python train.py --n_layer=11 --d_shared_expert=0 --router_score="sigmoid" --normalize_top_k=true --balance_loss=0.00182 --router_cosine_scale=20.0 --init_std_router=0.0113 --norm_eps=1e-06 --tie_embeddings="early" --beta2=0.95 --batch_tokens=[32768, 65536, 131072, 262144] --train_tokens=411600000
Below are experts of layer 2 (counted from 0) of a mixture-of-experts language model. Rows are named gate (a neuron's input weights, with its number), up (a neuron's input weights, with its number) and show model dimensions 0-255. Each number is 128 + 24 x the weight over its row's rms, rounded and kept within 0 to 255. Numbers have three digits each.
Before each expert's rows: a language model's description of what the expert responds to; "mostly gets" lists some tokens that are sent to it at least half of the time. This comes from a sample of Wikipedia text that the model never trained on.

# expert 31
It responds to: Short letter pieces such as ar, e, ol, ro inside foreign names and split words, like Q-ar-akhani, Hyd-ro-electric.
mostly gets: "ar", "el", "u", "ur", "ri", "ol"
gate1:139141082123128152160144137122153149158127085137158085128124117130143148118083099136093091134091114070121182149099137141135117132076159103134118128144090121172108175087139095153128124136130123144112144146097137115170172117137158171095116146120137138161129124127130120145103107125153118147086150136110128117105147128131109140124103174123111116159140151098146165103160093121145129179163135150134104144093149164113155110099120116117134131129146090112135123146129118114155137118089087124131157184087119155140104169109125144149105130089147153131163135117093135130152110128108118153098122075126160113132155178136145165090171131116166166125120149123124150108119110086112159138110142101092143120126124159141096125113136136128111119112121152126129103168104199168152114138097074
up1:119110170120122108118133121132106095130095154120117145107177129109128143160180130135139108103154111155134102062160120111135125150200096093127133142124123129093132138133149126155136133099158123144123113106146067137127094154165097118138118138184132124120152162145103142140156154098124127157168142116204148132130127116121135117117133116155161132080160113134075122116119104125127148149108158099129188108152119137146117117121149128107122140136147123142182141130129145103136146168178138142155089125164105149126109138122126097135149087158126099124129124121112111105126124129188126102131133114153105123125146069129141125128124118117107060127127110112140177142116119157172098108189138154126125112113113124129124097173125111122148135181117136171114148160124109092104176151095136
gate2:107105133126141153110158077148149119132140117151117139139138151118150089126103138162136126167113117137150160143121153145155136155105100123138147130134124082166139151141157182094139144172105089080145152100117146185145133149129153140136114114123100120137152067115079112177151145171137118134098164138129166107072137116112097122114080119107090135162118117126149123112119124131068147103158130161154141096099112165101082117098123124137131136185104080162109107151130102133135148147122094147119131113164150162132100096145114145099095125125112148117125139114132118162155173106116132124118120182161120115166094166141104165122143151109119143120163149097102109112155096146131147123069142123119084128149142133136094136119156141134131157134138156101110099120113131156138114116110171
up2:113121133141105172132122084103167095134131136133121113168151153128095118102126118166126126131114145112103160087106132129149142155137142098160095164098158079140150123123146142108114107146155094127142129128139130164143129160162151134114116111102142156115112106129112101128110151157134140150133098146111142113093161089144130096135099152134117120144134119104186105137106135118112147118156136164124158086104136155096110117133119126123076145136115050139146129154139113151093184126115096131168093152069154147155140091162107121084106124118103147144127121100131107140141154157125138128129112120144117101130138161141157164099134144096160079163170127114142110128157138132084175163081113089170130136147174112101095136129117127167126149105119151101104126135099179123138098105145185
gate3:120096111116146136131140120122131099064138135171139101123132140159186112135127125139090118109168097098126140163078175160124117124138144147116125100111133173145094120119129119117122098144184122109183086124123098087127109139197111140139080127176129178143165162171154121120099151134115121114124149141108106163120133143149144142146121172128131139145128145117093129135118114116135109126120150091153099111124144128143133136099137171124141120138147123157134163127109115109090116122119126126134115137136121083124177157176113128089145142186130142113111165110178151101130172121133132139086123125126123125140175110161138160095164141107177144127162132151155169077136145107100141130151091111143139131094165150131146172098096127152118116100118100110135117131126105150137132176098153
up3:107138099084140115140122138127126132106151120125139111157102126122115129114170160166078181186111151128144132142141119142133120095137116113177153113116089139155155137103144122135129116133141140123140145124147154154161137193097153145135111165126146111152100120083141125171167144114096119070141095088110128132111084195134114099163102120144101109159135180075111170121110177136150149130135166121158127114139111177119112090118131158107122121109146101117118161163117150160094154105148123083111135079137140147144150135131132123110133132113116147136056108148117115129140140124090136131130106140133127158156152154112096143116124131144131162126097145148145120157144133158093136135139102092126133141131121112147118153112086129187134105138079128136149107144129110205151126141130149

# expert 39
It responds to: Opening parentheses, quotes, slashes, hyphens, equals, degree and dollar signs in tables, units and compounds, like 176 lb (80 kg), eco-terrorists.
mostly gets: " (", " =", "/", "°", " \"", " /"
gate0:130121147135158129164125112167142099154115110160097109155131112126123101107171148111138130119160151118126135111143119171139177113139099151136150153144141125133117083098102080125167148130128088071157127130123123148103156150151129113099163143127172125127124124117118185130107134167148098166139144108135087152103151176124122115168084131097125148159154124125124162161111136122125110127110153153149122119167126087172136116147157099160145111111151096117132146163135114090127162137172116150103114098141134153153129159105083113121119117150169196116123122143122153133170142164187096167081154150118158090152117086172095122117135138170124161126139147100120128109129153155145146102139104149100130160136122124141140070114096127126111162147147119127163114101106100136108126144133131
up0:156131116127088134110145171112140154114137151126144102120127156131132078140107173188128162132139115141099149135119076095117119111113120170127138145167186102150110157112170107154157113137097163119148136086116106153165154134105145125144094138107154110168129115129141150140097122164143147088140157117124117138127140121124087116139113124106157118153060140169095116097085104155119113122129139047054092109112141125145085085099111125138072137125111112151109142148132121151143113130121141134136148158125139070160141108182081162116143128174120120123095116145120176144154145118123084135099132151146125146098113128125136125117154137130111118133131127087136150149106165141135094146118114130139150125138141126143129114165124117153152114098109139098129168106165157135133153109134127
gate1:128125109155100143128088151154137127147133132107097130111088143132171127111155151155149128113139148155111097122113119115152148156131087112107083108102184112108123133133159100146160098122123169117167159109122134100107138101176205141163134126109114113133097137129124120108117146100127099126064114155144110118126089140104105121121150155166124122112128163140142117152117121083110117116092156164122121110130183117120152097128147149127146192109168123134072111135116098111108149109151125109116121128144165124110156113107144148166129065196136117112107105123139114172097107156093084134119117121117124129167129125145154136133135148105151150142156095173109123090105139131142119149100150109072123136142111143121090148116097121140140136123175111120109108143144127197101102128147113
up1:155141117112118085140169089121106172101118134120157145118134150113105111140113114127107149096117115150123137148136107077149125117115149108188138118121098147122118107118138127147123136156147139120087127146132102123113117145111129139117152068136105149122111109133101089157143129132119143104082095118156156126126141125136140130127089118068121127143095136092101105136160119148139145118160138112118146117103144085155119123149065119130157117191098111143152143178119093139125150148134103101114175109133117198118125151098175124159125146062118133082109137150127100088146155124162156110128114125143146128155105142111078106078119114123108093143156146070138140120143129147164141120121055093151130122136119133157121087160130106178109119150148153167118143116115106124148117114080128
gate2:130133140143141117149137136126145160104130123134139094155092118119115128147088169153142141165081132121147147130129093096143104141169117127173138166130088096163069168141152130146141110121148112167125097095161146161127122090177112144177093116128126152131137130110130116096145094133123164108123114113163143136132128138091136167081098147120118084108127153115152164170085122123115105189144092119107126153176167088147113108106130130111092141132148148103157136134133146161147131147179137124085060148138096139173153115095124164124129128137118118167111120175136144136108154119112135163122099113148168170150132122108153165124159112132150140086154135148102143144131137162126138148114095130133105109127119140119154142127098095130113118096124098144149151160160129119138143088089160
up2:155106138142083125099133098152136160143120118147160135136113132146090093137129108094105137101126133126108116125118098142109077118122150113164119130113106138085087178128119155110122122156160112135116153132134153101159131131086119161141082125162150128127130119161116120129171142131117177122150142115103162129140121151112091122172120128142137094125162125125109132162163133180159124155138134127130108123144062163109141135110113159089113129162113125182158133121141143100114140115150084109145121108126116164155136103121133118110072133119096109111174111120101111150129165090099137163138102080106182148122145121145119115125145140118062082132117134125123141120090154075157169135141055141174143092155139147124129135115108119092134131178118116165102159126146126147165120101134103

# expert 25
It responds to: Final syllables of foreign or Latin words and names, especially species and genus names, such as -us, -ia, -is, -um, as in Xantusia or pronotum.
mostly gets: "is", "us", "os", "ia", "io", "as"
gate1:073106084133160086117117125153125084117117097119138144139117133109155111129131129130089155130114139129130110093150099131110148125112101126088129165104131145157136097165132122094154127142187115100172113080160132091161108116134165127076138120139116133179160172117100105159129098105156116146137159124105104139146116159089147134105135120152124107084146132117095124107119133115103089161122142165089102100162109125132126110143124117141115128149178144142110143086156115129138117118112130099153098100159096080153129153162136145115113088119125159131113163123121144163134076135109132133093158123170099139151132123149155118140097125189094143152101111169144165110154127088164131143144137158099127146127137150133142140164092133134152140119100131112070124159105155116162135140172094
up1:144107110137099154146098105108165157096109124137148098108170140170127112143150100130129116117067130125104130149117128074165122151123126115147087113102068120143135120108144153151122103117128099133106125161125128111103126174098110114175136090174103154104151081106104188108155159143100129153129113128138133126131154165119135154131097137120116088147146141152167128163122149114138141088120126151165141121142100140120180110084190126161140126120123115098141117103131144109125140125165150128147159164135136106105139091149127133151125173168136128127146088152155110103144100117163163097136100163123110091084170084152133115110110090110145106125145155138172173103136123153101191135129127116130153138145127133125143128108151153138148150104150124126132119130095132107090093078118150
gate2:132151135182137148098136116168126147105132083136142154116093095111119170111145103129125078160081120135124112090130132069118101124158079138172116085129176144129130117108159156107139121153157126135134107124095087133119135149173144101135170118135113154121114102129126118117156172132140120155119146178177104158191118134137104139168141143135135126128146134118120124112110104145158115118159131160106120104085139178096141131120126125119146073112169174137164162150097092148119122157125119168113123116090102130131128119128153104147170123106138164168119113135113115149089119111139130139153138100164137118131111112128132130106123139093145152157119138159130133169169151122127126110162088167087118159121101120108128134110159133111123173141121165098073133111099138093155121127095089
up2:173101138166134136135093151099176117150093117104107115152134129095131148061141172110153109172148116117075183147124106144102125143174140151148088114135116129136131113137123109132164143103097133152133150123162154143089167103121133143093114128133178144122098126142149115080129136114114175120114144117157144148120098116102201138126087115113119119139111100117180119142129114080088159110137125134092145115138136126148125143139074143121156133123121149159168078146177137144075103102095120107118114178146147151112120115119129103143094117097127150155111174130128148090145153115125093140104138116112169088108159112145139116157120122104136151150102116094093135150153154083118110123126156105133132128088117133127150152127110131151167127130102142115156127120147117106121155165164115
gate3:107156111125138136152116136137162107129109100128055084101098093136123132112117120128153123167142099142165148134144171124173120091086123154128114106138086151115150147082129160168136138111085094118121128086108133109117093146141114117122100140176148119132142108140094109130133099153109154151160115114116133162135133167152110155122124089109169161145115126111138135101114127104104112112118125117119112115113127151136149118122096118097163111121166186113079107100138149110157164139144098140108136089129089109169100124127132114113081115132176144118124123058110132125081152105148144140110079146129156111130141127141127130097193166122103186142145108078156141129145154139135121111149156155160126098140115104136129100092129143159082156135143127127143174128118126137163088133138121
up3:114133100108111142160118127186112134160114131134110147118109111104090109124118122121157115137146153142147155125121138094109114130063148149087138157151133141078101178133127126136134144073079104084094079126111097142126089162180119123162125146100121167151113109113127150128153141122166175127165124145163104185136134141142135109123114125118145128144119088119174153118135110111132088088109150128147112130153124184113118120094098103121120156143158161114094110137134150125143120115143128196099119112131100140168141149124129141108108159077126140125098110075094158102096140165167149106098090148160097108128174123108145118113134177127123142134133090111137170126140146140126156138126158116143108142147141128118092159130124125108150161150149134136156122161112132170153089150131114